config.toml
n_layer = 14
d_model = 160
n_experts = 64
experts_per_token = 2
d_expert = 64
d_shared_expert = 64
activation = "swiglu"
moe_layers = [0, 1, 2, 3, 4, 5, 6, 7, 8, 9, 10, 11, 12, 13]
router_score = "softmax"
normalize_top_k = true
routed_scale = 1.41
balance_loss = 0.000652
balance_bias = true
router_z_loss = 0.0001
router_bias = true
shared_expert_gate = true
init_std_router = 0.0381
lr_router = 0.00204
n_head = 5
n_kv_head = 1
head_dim = 32
vocab_size = 4082
norm = "rmsnorm"
norm_place = "pre"
norm_eps = 1e-06
positions = "learned+rope"
rope_base = 100000.0
rope_fraction = 1.0
qk_norm = true
attn_scale = 0.242
tie_embeddings = false
parallel_block = false
init = "uniform"
init_std_qkv = 0.0503
init_std_o = 0.0624
init_std_up = 0.072
init_std_down = 0.072
optimizer = "soap_variant"
lr = 0.00796
weight_decay = 0.0
lr_head = 0.0114
grad_clip = 1.0
warmup_steps = 50
schedule = "wsd"
decay_fraction = 1.0
decay_shape = "linear"
final_lr_fraction = 0.05
batch_tokens = 65536
seq_len = 512
doc_mask = true
train_tokens = 293900000
steps = 4485
dataset = "wikipedia_en"
Below are experts of layer 11 (counted from 0) of a mixture-of-experts language model. Rows are named router (the router's row for the expert), down (a neuron's output weights, with its number) and show model dimensions 0-159. Each number is 128 + 32 x the weight over its row's rms, rounded and kept within 0 to 255.
Before each expert's rows: a language model's description of what the expert responds to. This comes from a sample of Wikipedia text that the model never trained on.

# expert 1
What it handles: Numbers in table cells. Numeric tokens inside pipe-delimited tables such as sports standings, election results and rankings, like 12, 3, 0 in "0.81%".
router [104 121  83 149 109  88 156 172  90 140 100 187 130 133 115 107  95 154 165 188 139 115  72 121 141 139  85 125  97 172 105 149 162 133 141 145 151 115 140 119 136 110 153  89 122 145  90 120 133 158 124 150 165 155 135 153 117 141 104 125 109 110 185 124 161 150 153 129  98 103 153  93 102 105  81 131 111 146 139  87 109 111 158 104 132  89  59 190 204 124 142 185 155 138 122 165 128 124 100 153  85 104 126 216 145 168 154 102  90  89 156 108  52 142 105 131  97 129 107 142 140  95 115 151 156 124 141 126 147 135 163 108  64  51 126 175 138 139 113 169  51  82 119  62 145 104 116  73 144 119 179 164  44 153  67  98 173 107 118 122]
down0 [144  71 139 107  87  98 179 111 185 161 161 135  52 153 115 121  99  84 170 105 123 155 108 107 116  90 178 157 148 124 144 132 131 131 164 136 128  96  82 194 154 149 109 141 106 183 133 147 135 127 135 100 142 170  65 145  61 147 157 161 132 159 195 180 132 106  77  77 114 165 148 120  50 128 138 114 171  74 156 149 118 128 109 135  68 120 155  85 142 108  60 165 125 149 103 128 134 116 115 106  94  72 120 164 128  71 137 135 127 155 162 171  89 105  79 116 130 127 123 100 119 104 138 163 158 124  94 199  97 135 135 132 153  70 132  70 170 175 109 141 101 116 196 129  73 115 104 140  98 154 139 130 139  58 104 122 110 107 140 141]
down1 [115 120 138 170 103 122 146 149 147 109  87  72 181 148 141  48  92 154  95 128 148 134 137 145 119 160 144 148 114 130  90 157 153  95 153  77 168 126 187 141 166 157 105 109  74 100 108  86 182 147  95 128 120  95 111  99 110 138  74 121  93 111  97 143  91 192 158 151 167 126  91 150  96 147 117 148 151 102 145 130  75 124 117 142 164 118 144 104 125  58 137 105 151 155 161 149 135 121 148 175 102  98  73 102 214 126 135  66 159 159 179 127 162 126 174 162 132 207 201  91  99 111 145 177 123 126 157 112 158 142 124 173  87 159  99 144 127 156 173 173 113 105 158 119 127 134 127  99  65 126 171 150  84 107  87 175 170 143 156 171]
down2 [104 145 128  60 146 181 100 132 111 171 143 150 107 138 120 100  80 131 101 160 130 153 126 100 147 145 105 154 123 117 172 154 109 155  92 132  71 136 167 194 150 168  94 129 152 132 113 131 155 180 124 135 140 133 136 149 101 146  97 124 118 143 241 104 130 130  70 101 124  80 152 148 138 169 114  63 114 128 136 177 178 121 121 148 132 145 175  93  57 149 112 124 126 110 141 152  60 179 138 134  84 139  97  51 114  88 160 115 168  63 115 136 162 161 115 128  80 139  62 106 152  79 140 151 133 138 113  97 134 201 161  83 152  82 118 168 128 165 138 101 122 143  86  83 152  93 147 126 145  89 148 126 147  98 127 157 143 154  68  60]
down3 [125 139 130 122 137  70 104 112 145 101 159 189 125 123 146 123 120 155 113 134 123 111 115 179 182 108 110 146 129 119 131 137 134  99 128 186 147 158 162 122 121 134 128 139 140 146 103 151 165 134 207 139 149 140 107 140 118 139 138 117 113 135 133 172 127  89 152 214 103 110 115  90 144 129 112 106  41 133  78 158  83 142 104 130 125 123 188 131 116 142 158 127 139 120 148 180 156  98 154 107 100 113 198  83 106 159  56 111 129  92  95 108 132 147 111  97 137 145 111 133 129 162  96 123 221  80  76  84  83 107 105 170  67 160  94 162 109  37 127 150 133 155 104 155 152 115 139  36 146 191  85  75  82  92  69 147 123 132 101 107]
down4 [139  98  85 121 115 147 120 128 127 153  96 139 141 130 195 126 127 135 203  95 118 155  73 175 141  75 146 109 145 124 122 159 139 130 187 127 113 162 129 120 170  75 129  79 149 146 103 167 158 148 167 104 175 193 140 137 122  86 147 128 127 146 168 100 104  77 136  93 113  86  65 149 137 107 117 162 157 138 115 160 114  99  61 103 147 143 116 117 133 136 127 103  93 105 168  71 152 193 133 156 150 115 191 127 120 189 144 173 175 101 102 144 152 142 131 128 128 145 148 175  90 177  81 138 140 125 145 122 146 179 159 117 120 217 196 159 111 115 169  73 175 124 106 178 143 108 103 133 164 136 181  96 192 130 147  73 177  80 115 141]

# expert 50
What it handles: Numeric digits and units. Digits within measurements, coordinates, chemical formulas and ID codes, plus units like km, ft, mm, million.
router [155 110 124 126 109 114 143 139 115 169 124 181 194 131  72  86  99 122 117 147 167 122  87 106 109  95 135 163 136 167 124 114 169 134 147 108 181 141 188 201 133 134 150 134 166 176 136 128 163 149 117 138 136 124  96 102  75 216 129 122 118 123 179 163 150 153 150 151 115  81 202 125  93 137  82 111 143 145 173 154  97 123 109 162 151 103  79 177 212 120  97 146 120 154 100 154 146 145  73 163 102 135 114 170 158 153 133 158 132 100 189 130 122 101 127 101  95 131 106 110 141 164  70 145 146 128 148 130 145 161 116 135  57  66 114 133 122 141 113 142 107 108  83  58 116  93 118  91 107 124 159 117  81 147  56  76 175  77 128 184]
down0 [158 121  80 148 168 160 157 181 155 166  96 148  79  79 119 128 108 129 109  83 148  78 108 187 133 147  98  72 180  92  59 168  99 125 162 154 141  70 137  88  63 111 139 199 136 182 150 136 177 104 134 162 169 122 144 113 199 172 134 176 121 181  45 102 147 131 102 130  99 122 123 116 118  92 133 107 136 197 162 112 124 175 142 119 155 125 154 144 106 112 123 143 160 127 149  92 142 140 172 146 161 161 123 172 157 154 115 157 158 128 129  94  97 113  96 116 143 148 139  72  83 146 124  72 183 117 117 122 133 121 144 128 169 166 113 105 143 117 166 133 168 118  66 201 130 119  89 133 161 113 101 150 134  80 176 103  84 103 138 129]
down1 [151  88 161 115 105  78 118 179 151  79 132 101 162 133  83 104 128 181 108 115 165 128 105 160 169 113 123 137 120 202 128 101  94 108 163 147 142 157 151 115 144 115 120 117 131  93 101  96  83 141 135  33  85 193 161 162 133  88  52 103 160 155 155 119  94 188 170 134  98 111  86 149 116 206  84 162 132 170 144 122 107 162 122 133 125 130 120 119  79 100 153 157 122 199 167  99  76  82 118 156 157 131 164 120 111 154 116 116 185 133 159 160 111 127  59 147  80 102 143 135  79 111 133 112 150 205  89 139 161 105 111 163 148  88 116 139 124 184  85 149 151 151 166 163  70  82 115 121  88 118 141 119 129 143 149 110 122 107  98 118]
down2 [152 123 161 140 155 114 132 120  89 100 128 205 133 129  95 132 155  89 111 131 131 128  98 155 101 172 137 144 124 168 117 111 169 142 185 166 178 121  38 105  90  95 152 108 184 135 174 140 153 134 132 110 124 116 134  78 126 101 124  96 108  95 122 162 107 214 138 160 154 125 138 108 114 191 106 110  88 161 124 125 100 158 210 177 175 119 102 136 103 104  96 209 143  66  76 133 159 103 115 153 103 110 133 131  96 142 105 154 125 121 163 110 158  83 126  71 132 121 105 103 151 168 195 107  95 121 113 100 133 133 151  70  39 113  88 124 118 150  91 155 168 137 105 125 141 169 104 122 101 106  90  74 161 131 170 100 128 198 156 106]
down3 [125  91 119 119 154 149 146 162 181 135  96  90 176  78 134 100 178 154  90 130 165 119 147 125  68 192 124 124 132 118 162 132 171 125 110 102 208 111 177 127  99  46 112 149 144  35  84 149 127 111 119 113 138 175 133 146 173 133 193 103 115 121  86 123 144 141 189 146 135 176 115 115  93 122 175  74  85 110 133  23 104 149 116 139 139  76 149 168 127  82 130 133 141  84 139  87 133  78 185 122 142  72  97 145 132 160 153 154  81 143 123 121 109 125 145 111 111 165  94  91 138 141 125 124  98 172  68  91 128 173 146 136 155 161 127  59 112 118 100 104 128 143 120 140 134 132 163  88 129 150 100 159 117 106 160  70 134 129 141  99]
down4 [137 122 163 139 159 155 110 117  19 127 129  85 130 111  90 153 138 146 175 116 129  59 128 122 185  98 127  64 168 147 151 132  90 132 141 144 156 220  77 141 125 111  96  73 120 139  50 124 162 100 123 147 184 158 136 127 107 153  62 142 135 194 202  94 163 138 154 153  93 132 108 186 150 157 125 135 127 107 139  72 108 109 123 160 104 107 151 116 127 115  70 169  79  56 129 119 119 109 132 131 151 156 127 161 127 117 114 154 134 117 121 157 157  99 179  86 166 141 157  78  82  94 144 119 102 145 137 143 120 129  88 152 108 102 148 117  84 155 102 120 147 105 168 125 108 116 139 137 164 185 105 116  54 129 115  94  65  97 128  98]

# expert 42
What it handles: Year and number digits. Leading digits of numbers, mostly the 1 of years in birth/death dates and ranges, plus small table row numbers, e.g. 1-954, (died 1-992).
router [137  91  86 113  86 112 175 163  96 141  97 174 136 102 100  45 126 158 117 125 176 116  93 112  96 127  94 126 164 149 107 121 168 115 101 147 131 130 149 135 129  91 116  92 138 127  65 152 131 136  71 112 140 118 145 143  33 162  96 108 109 154 151 104 156 168 140 119  94 133 169 121  87 116 103 152 145 170 186  89 144 154 121 146 182 123 110 132 175 129 134 162 130 128 101  97 140 139  96  76 100 137 158 146 182 130 187 161 128 131 150  90  85 183 140  79 112 125 117 110 166 130  66 133 139  95 221 113 152 149 127 130  85  62  94 168 110 137 132 108  67  98 105  52 154 124  79 116 131 152 191  69 103 111 108  90 137  84  87 151]
down0 [ 97  76 123 101 153  97 130 167 130  86 125 138 221 104 146 157 113 180 161 115 107 127 164 158 110 106 141 133 150 122 164 164  76 150 172 104  78  67 133 163 115 136 143 146  75 140  92 106  58 136 119 147 179 112 103  78 124 107  99 121 127  88  98 150  94 130 166 125  93 113 104  68 117 100 201 122 134 157 150 153  74 100 145 192 131 142 167 152  76 133 162 175 144 136 136 168 160 192 116  79 117 151  91 178 166 159  92 153 112  78 110 138 147 162  86 136 144 166 111 137  97 133 150 197 139 124 119  94 168 149 101 185 164 125 120 127 168  92 179 139 141 101 133 150 133 106 123 127 141 109 166 188  71 109 152 194 144 163 153 136]
down1 [147 130 147 144 126 140 109 154  55  94 133 176 164 174 129 142  99 178 181 136 148 130  84 130 146 218 105 133 152  88 162 126 141  93 126 117 160 141 123  73  88 130 178 143 178 131 112 173 116  83 133 122 123 110 169 101 149 154  87 164  91 121 174  93 174 150 163 145 130 109 107 101 163  93 126 125 130 214 133 191  94  85 155 133 193 157 128 122 166 108 119  59 100 166 138  92 102 110 144 134  99 167 155  99 117 122 168 134 169  95  51 118 204  55 162 125 140 172 108 105 124 138 147 119 140  91 148 105 174  90  90  65  94 111 112 146 101 104 115 106 113  95 134  90 139 158 184 165 114  85 124 108 117 122 143 109 175 143 125 130]
down2 [151 124 124 148 182  78 116 140 143 114  98 193 156 156 137 115  74  97  98 121  92 130 113 129 124 126 156  78 105  71 162  94 105  92  89 109  97 103  96 116 118 109 100 156 225  82 175 182  96 109 107 151 117 193 101 152 123 143 181 177 188 153 165 149 180  97 122 146 168 116 143  53  84  83 141  95 142  83 129 156 119 123 153 117 161 199 139 141  91 122 116 161 138 170 156 132  90 155 108  89 137 119 139  87  90 128 130 107 119  86 148 126 113 173 106  84 126 143 111 148 130  96  69 109 102  98 131  91 112 156  78 117 124 139 157 104 138 162 115 137  73 112 177  62 115 134 115  99 100  84 153 205 148 107 154 152  92 138 108  78]
down3 [110 106  73 128 159 142 109 116 183  79 126 120 172  68 132 131 177  97 176 135 142  62 142 117 160 104 109 159 115 106 105 146 127 133 113 130 189  68 126 181 111 122 141 151 156 133 115 171 152  97 206 133 118 143 109  79 208 141 125 133 134 138 167 132  89 102 136 141 137 120  81 102 138 162 126 154  96  92 112  91 123 189 122 137 114 158 102 119 128 202 109  94 139  95 131 120 118 129 144 134 137 123 116  82 138 123  96 121 129 145 159  76 192  27  90 172 101  89  73 143 170 133 162  96  66 124 146 121  90 174 101 150 122  80  86 161 145 148 143 152 153 141 116  89  83 101 168 163 113 108 139 173 180  99 167 117 177 167 102  79]
down4 [ 87 186 106 107 164 126  94 116 119 106 167 140 123 183 114  81 123 138 154 147 142 158 188 112 145 109 184 123 113 140 134 136 184 122 166 154 171  97 149 160 162 151 169 118 131 147 170 139 170 147  80 182 136 140 110 119 124 125 121 125 191 142 154 125 120 108 119 168 105  75 137 118 145 146 125 113 151  99  77 190 138 152 133 114 124 140 132 105 124 134 152 173 131  75  86 113 103  91 104 145 141 108  74  96 116 142  79 171 169 145 154 125 163 145  98 146 126  92 143 117 155 129 172 115  95 109  63  64 112  96 135 116 144 204 181 164 119 180 168 136 121 171 146 174 147 134 116 118 172 119  68  99 163 147 131  55 255 144 115 153]